{"num_hidden_layers": 8, "hidden_size": 128, "n_experts": 256, "experts_per_token": 4, "d_expert": 32, "d_shared_expert": 64, "hidden_act": "swiglu", "moe_layers": [0, 1, 2, 3, 4, 5, 6, 7], "router_score": "sigmoid", "normalize_top_k": true, "routed_scale": 1.0, "balance_loss": 0.00426, "balance_bias": false, "router_cosine_scale": 20.0, "shared_expert_gate": true, "init_std_router": 0.0225, "lr_router": 0.00228, "num_attention_heads": 3, "num_key_value_heads": 1, "head_dim": 32, "vocab_size": 4096, "norm": "rmsnorm", "norm_place": "pre", "norm_eps": 1e-06, "positions": "rope", "rope_theta": 10000.0, "rope_fraction": 1.0, "qk_norm": false, "attn_scale": 0.177, "tie_word_embeddings": false, "parallel_block": false, "init": "trunc", "init_std_qkv": 0.0376, "init_std_o": 0.0, "init_std_up": 0.0376, "init_std_down": 0.0, "optimizer": "adamw", "learning_rate": 0.00184, "beta1": 0.95, "beta2": 0.95, "weight_decay": 0.11, "lr_head": 0.011, "max_grad_norm": 0.5, "warmup_steps": 244, "schedule": "wsd", "decay_fraction": 1.0, "decay_shape": "linear", "final_lr_fraction": 0.0, "batch_tokens": 65536, "max_seq_len": 1024, "doc_mask": true, "train_tokens": 406000000, "max_steps": 6196, "dataset": "wikipedia_en"}
Below are experts of layer 4 (counted from 0) of a mixture-of-experts language model. Rows are named router (the router's row for the expert), gate (a neuron's input weights, with its number), up (a neuron's input weights, with its number), down (a neuron's output weights, with its number) and show model dimensions 0-127. Each number is 128 + 24 x the weight over its row's rms, rounded and kept within 0 to 255. Numbers have three digits each.
Before each expert's rows: a language model's description of what the expert responds to. This comes from a sample of Wikipedia text that the model never trained on.

# expert 27
It responds to: Discography parentheses and articles
router:124124180113156153111119164121114154152132144098145166140116122114108092125086062103105141171123124136144150132118168132129122091107120149115153176135117095077110144133098132167105084136130109178114140176121161143148129162142143140128104100149142145123172139133155135128084166134138099144089124116156136135164134149150171142123123141151137121112107183142140166096131125130141142150153
gate1:114169107151089095107151122132148119127152139127167097122147141136138096103115133147129098126175164124137151087159060172178125114150138134135109168119100135107110119093146152110107144154143103112102116109155129121129134155112122155132139134136132102143136137110143108124118105092114166120047147106133165088155172157137130119087135136144121135103148122139171118111168134101109126114083
up1:145104153093124124152146130128098125165121129194109153129111122151102145155144130118141139110096112130112099171090167079097126107120114099145153091130117143163144172148128083110153119108114176136167124135088142099116128104115138092108125126108127144100136084160093150124120114146151092147172124164081125161093122089094135147137129129118138153151116121125093113145106100137153112154165
down1:103103147145143114111156092114138088142162136069139130116139169103108107091145113075152142156148103122168096097132116135145122093157119161093121134143106108147165131107153139143145097114173140122123148147105121125095147138118126120138125132131112147112116090105126126135097113074133139111106173134151143139124102187161104080112073135097125089129119117075149123128121141120123150105084

# expert 41
It responds to: Verb -ing/-ed endings
router:112107148143164148135096161086122172157112122092154167145141109132077089116110087128138171147135124102136133123129181142137122107106113112143169128154123114113134183130102152130071094112140116154114107131101141179120100189169116146123128084143109155136117125144161170137110133136149127152155120136164140110169124135139150101100142114139157127129090154147141145126130126118154160148145
gate0:129144176119142112130116173105147112166149139091120174136116140100177132170109127104165105094146127153135118148129129118112132106092123156178138141137149087119124115112121141093108127184125102176106081111137127126083121091130124131118143174143099137168149124089109146135108134116163108148144143146126118115097111125100187120063118109133129124085141131098145098129110120105156138121137
up0:108130122136128151124143189135113092128145134133113086143156153110152090133142120085104153127110098149142154127122154133088113125137096168153131148093169115136125156130144098094156155146124139161074116164107115116130105134122065137091174131142108156118107116122123126123095110156162157159117145071115126139075105141159122139119163153102166128128141131111137084111126109113164109094120
down0:144178094110099115162147103107123148136121139153142127150162106105155161098128167141104135148164130075082115146122136122154111131171151182165104127100103146122145123102095147140168138138125102111137139128107141116105121110154101104124132085120132147064124119157117149150078150111121119142163129141128117175118090140115125154171115135152112139153122137131121151109119164065094153138144

# expert 5
It responds to: Transliterated name endings
router:131102152126173175144120154092101112161117114112139151119156117114084100109146084128168138152141088123110147121111154130130103106115108141151135148172141082108165179104134164156122076125109102158119085116121129132132110181152129129117131133136127160119155120134151164103104166167159129151129132151139167143165126152147131160101110113176123130108097171132134144118128129088129128161144
gate3:089117126091131141162132131114100135162155099126098123136132129105142135141145164084155146146138130148121104130147148133142179174115188114133147126157139147100154150101111144140074135144156111124158122099097121121117111113126148099129128148126133140139096125107144151093101168155124101159126122062118124141116110149104122106112120086158074136126102036107137109132129112116155142105105
up3:062138149156096113155148121112085140140127142149144134114115168184169090125139150120148104136137096143138083114172128134161155100134165111136159125159136132118135105139160162107120136136147112117134155142107135126098135107123131150152134139114118154136120165161130147146115082121116141100130110099140160100149142098175133128051097132128155079144095120119103099130124098104146147177126
down3:146129127102133098126109085150113098146127074132125119123143110112124145131149110150132145115118147096097054147065154129165167122114145135136131119142093122130157124115143135096172112124112149107115101093150100141081134145154145155146133099104118132127159076107104161154156120111094146114127148078122127134123117141116102122105133118153126151155167110106077159155097119160077113099111

# expert 42
It responds to: Numeric table cells
router:131108146119158153115142167142138134175118181137159167166149139093070094092117068113158149163132140113114149142088172155113112114125115140108132166159138103092146186121135148124104097137128107134124107171102137145143118150173136139111160117135130163108171145140158142104107129148123111136155104118163151139153122143148133120119132120146116088140076185116130137126120121139134125143140
gate0:152130102140128095133148128125171148104156121126123123112127153161152132086099140150128152121101102152193116116113110103169125101116160124124152132132164133146136091110099153158141123174109149114164098130151106128103095147104152138126154102118097113105144124150110089067106113109114155124112150103105136149139115086156115133162064140112133135148158087105072140151113127115105118175123
up0:096114119141106123157150125127125120147144128114124156183115108123133111130122174131131052112123130109108072151110103142125174072119113118171137124129147103126139113104105097110143105113074118127087113148172125177102098125165153085129154137140108132156154111108090091142142141126128139162148126121129125138127145130100167143141119149150126163123111156126083107106140143094127185155119
down0:106101142110090115134151138096129152113137111115122127125147113154121097112127134095102126080161145104093171120115153124103121087099113137088161127132127163117144154141102124137150097149150110157187118117112149129087157140125149128127133112077134172124118126121112125174102136130103168076138110109162135169133150177093149097159115138100115105111127115123156182146101152148083120153143

# expert 13
It responds to: Mid-word pieces in names
router:105124160141174170132116166080122137162142152118141192133149119124083095120124094114168142187110125135128157148093176144104132115114105141113121153151141105105105188120109158138136095100127135156100126166119130169143131145138129109135136114133138169120136115147171143121108177168151120131137128113143136110155119126146140142084107130143127113146063171143146143110139135128157120136147
gate1:118094132118140125140100103084151118111130102133117110099141170157173160136073153125108096084153181125143146095153093147160133161123134085112130147131114188145106142172155142130118110144127102110129141134157143125050141134152154111155095085129129131124139107104143134122116133133107134091101151140108128144130154155135128191088134148092122105123128148160139113117110139107126137123097
up1:106123132110140105135101108088173110118152144092115116085137131104159154131091120107178168099134166154165143075161123126135121179156143158130089163129154130131084132169139161122111122115117142158114132129114106120103121158147161135127110099143146121132129091082140140140141156147160128121154145142108159133173140118143135158118130150131170100172105164107141119119123153132152158144073
down1:127135138109117159138139139125143102153147160149138145148143114131115062120137105121134133140124104136136142125108135099160145101161125146128132164134163081139159191116141081132137163146114103134141139125068091139140138107104119184170102139135112116165169129143189131151142121104165164153157086108172103149137106142124090124114140146139084151112160100118114111116138113114169117123119

# expert 45
It responds to: Name-ending word pieces
router:111103145102164143112140161117082131168120135125141176148152108128054091108138105110138147157117121101125176121093166156118138119112099117125159176131152091093143163097111169166076104135111109141131082150110150141148124188131141119126136105143111153126154130144157122120095137161176111153133138115137109126182126141138127127104136121152141128121100164144145128133096140109130145131140
gate3:146114121114087164098144159123115155134102142129105159149146131150091147086123135121117133112103148159136074134148156160125188165124110128097124103113133173152128143102137117135124169122123167133147145114110161110143129131106132110155145182139163107112155148143112094106122153110164088109120125080109112137149110093161143150101110159112149165134179093149081112137097146109122093126125
up3:121137144101161114105125128119105152122114117116146098088144131096112169119152128125131122089135166075139147121135086162134113113147171129139118150142139105124159127157145098114083124165121132146120133141141104116116126132152148112087110077147130163125109151134097157135118101142076157127078072198150149123141134162108125109134093106157087149147140114142155109129124172136160151126088
down3:110106106111114106139163134144076126107131106143096131114136142135134091155117125177173169117101135128112085168104149170100189115111112139110124064120140102122133113135125107078125158155142124127151109172140144117150138079146167120158150164145109127114160121119128123152111107151130122156067118117131122086127113110129141102134146140151118090131155089135135088141126135095121140142172

# expert 12
It responds to: Institution names, word pieces
router:110125125134160170118129161082111128181102143115137132172131130125109104112128075102126171170115080116115177110127162143094133119103095107092151163173119086103090166122124140149158126098099104157103116147109132158130108160172130132123125110137123180147129155142162182128111184143135132120119143112136126129134101133151145141124154111151094127113098136138124131123111162125122123143160
gate1:108120091114124108118144143124137142122178158155122123101133114142133172128138102123138125130114153065127148116136106136094103166161152164133090122145080139146140147120126113184142172124134095148149107119141116166151146101111113162093148139120109098137094095106148082127091064116084106106134116115154143102153136121109120167144132079140143131099137127175105120147118158109145102110105
up1:141135184143125140126131139106113099115066116132123128152140156140148088155120139143138131078157085171109130149157127105148156103079125114145122160093132081121138138159111108098120142119137147117086136142102140126127112175126168097145152130151137146156139139128106129096128117136172150151127154129135115157124091133182124112078112170133105163157102132074133146086157126133141160112153
down1:125161118109098130146106129131094076134138137116119121137136118134143139110120131081119099134147102101072108142116180121114135154125132127110089118138136146140122141129100132085150125178116135105121173133092151134170102050122140116128153133110147121078154117096188102101144080103110055131094123086123148116111130157094157114110112115131116102119127118129126119158140120144142114149121

# expert 60
It responds to: Cast lists and name pieces
router:141131154126168156100115169112128122162130123109160152144184108140053101130121098096153157180145103121106157145112150150093118112118124118126147170156101098098125165136129171151142120116095119132119137155113120145174109139154157116087120155141144153113125118137157126119123147125171130117111139137128150126145105130161116145128137094147123121095058171143144178115094128127146102133151
gate0:130094123090091121144135155087123094137092157121129072145134127107120107163121135111125128134147163142163115151088106120138134102108146138106122182116104077099171142134148164130115140105126143074134115135120080137145101168103140106142127116131115169126135161167092093081135165081127139120137135140172143105139129082134130158127123132114119119132172134140137169112162110083130133130144
up0:119125120131117129126128095106105099112105129119110077107171084117137117167133121106160119155142155142153126134118103142106152116118147137109110199103146093103157133118146175105112126133102139100123154122108120151156115189124146114126143129126160169135128162182086066082143142106155147117148156139147150104129104075142139146130142124153149083124153120127163141124150102096154121122136
down0:122104141141147142114135107157154152129147144121146100096150104190154127156124151134100133096174121110125131151103086129131112170123132184167126147095146163126115116105142106166111092128119140118154155158137118119146155115148126091115066154123147152097125129172108144137195115134103162141154172095109122133154174131132122162158124135094108116105159138132124158170116140102133142125123

# expert 14
It responds to: P pieces and it
router:136135141130178153092125174119096146197128155095163167151145110093101098139121085110133144160096108145128144122122171142099108127119128115127166188154127094123099149085148152142122081112114097149114120149108126159162123153166134138114139119149124168078147136149151143104116177116146131113105128129125134153153118128135125132097138131170118114108093166154147159115112146122139118147126
gate0:085133143086108144090136132134122102125133061141144174145152118110123124151146111163160152141129123161126144111166115119116108120088162120151175150177148093125174106131125138118151145160135102193173137125141120102132101151135158141127161107061127098134155065121142090116115105128135121103132120135106140133158147116121135144131101131127090153094137123153147097163128130111139114119132
up0:139115121102140126106121165143149138142161112139125104124169151129123099142161145117152132156131162129114122135151120139118124118107146100137106100093141127127186124152141102176131178073148128125101109124127113091161132111121112123120086112110133148089185160141143172114143123159149107141139138150066149158132125161089139134120157076166090107110128165121147115106197123133125136114103
down0:114118152136155151141113201159112132159179103113115095107147147143128152151131157154133156145122115121069130132114118091107117129132136128165087092097118116162116153128142128132083118113109103121112122157128138105104131123135165102116107080104077159172128122145152121119152136099101136141136118066120162067167140123157139144143132090132156124107123122145132110111110122099119169100122

# expert 29
It responds to: Sentence and clause boundaries
router:133096144115131138102111156116108157189116150095166156144170107129100109117118069105132152176133112104101124105108156126136089101100113109099154175175115094119110175083122152159136129119130124140113116158086132135160130150127134149110148117158133188118144148113143160133105159152150113154102107141145124134150123141140139123098134120123143128075117171161134172135114140151138108150116
gate0:106109161129148132131165132121096098122114177104165098098124125168076133123116131165132094094132099097076164137117116129155156116118124135104125139137136141143097142168100139082137106137137101134087118157131109097106114128080111099155131151135103095149136087109097091124078094151149135133103152131130151117123137137117112137142157126160097168110137110168093121146118156089110091101109
up0:129091167153152166154105110138109085127157154149145155106119096155142135125107142122121183136128131157152127116173150114111141117143108146144141100096148109145105157146171149130138101197141136138120137154156149135147128052112118114129109101119123121133116098120157156107135112145152133169166174158114146180149146119111142147163138104129162137154118169112159110121110101115096105104117
down0:142103123077116171181111147143098078142073113120155123121103080125152118183129119133116146146145085193154118129122122125126122127141129136119175129134160148162137125127155136139161117115125143111105158103139161141129126132123137168123144158110156140134103169112155119130168148152143083100152077084144115088081109151130158107143147123137148138120148131153112136123100139110096139157123

# expert 46
It responds to: Numbers and possessive determiners
router:160164176102118157147136177088137130198134167115115122166158143104106056120119133118141104145140104106110138152117148146147165118084085128149145154174110099114160138119153147129126150152137096138119164137142127138116123118139138129122137150128110148114172129092154182133112141126143103150108108114156138163137125133119120125089112117143084136134097141150124131092152144102140101164165
gate1:124087138067123128112161094121113112168132161109142111144126101105124127153133086176093131181098122126166159070145144111166155105146103113143107126094116131128138137094087102124182130118121128146137113149148156117138163124150118165154134111149122125093141093086149129117135169131124100137155088135146140129152152131131148140139140104128142122163163086135092158142121098140097112171134
up1:132141094121140148131106162111141131111113123193080126124142143142100129159177120117177117111118087188136161176126137142117151133134157117101139122144144086117164090148165156127122135149132111115093119123110096143154102112106108115096101126119087094123118101112154146131085105122160153134145144115101130139123076113144090122136155116127114141114090140136125099078101124116162178118151
down1:119118131119113122137114154129086106153163108152139156184124125120109141115148155132115139173124110078100107121126139132134138085093134100144107098171144147170155098120169105155121074100132137117144114112120088090106137112114163100147140132108127095151117110148162170132150144133077108127133097130125124148083123110136139133156148178134100156158110142173130164110103115139163085141151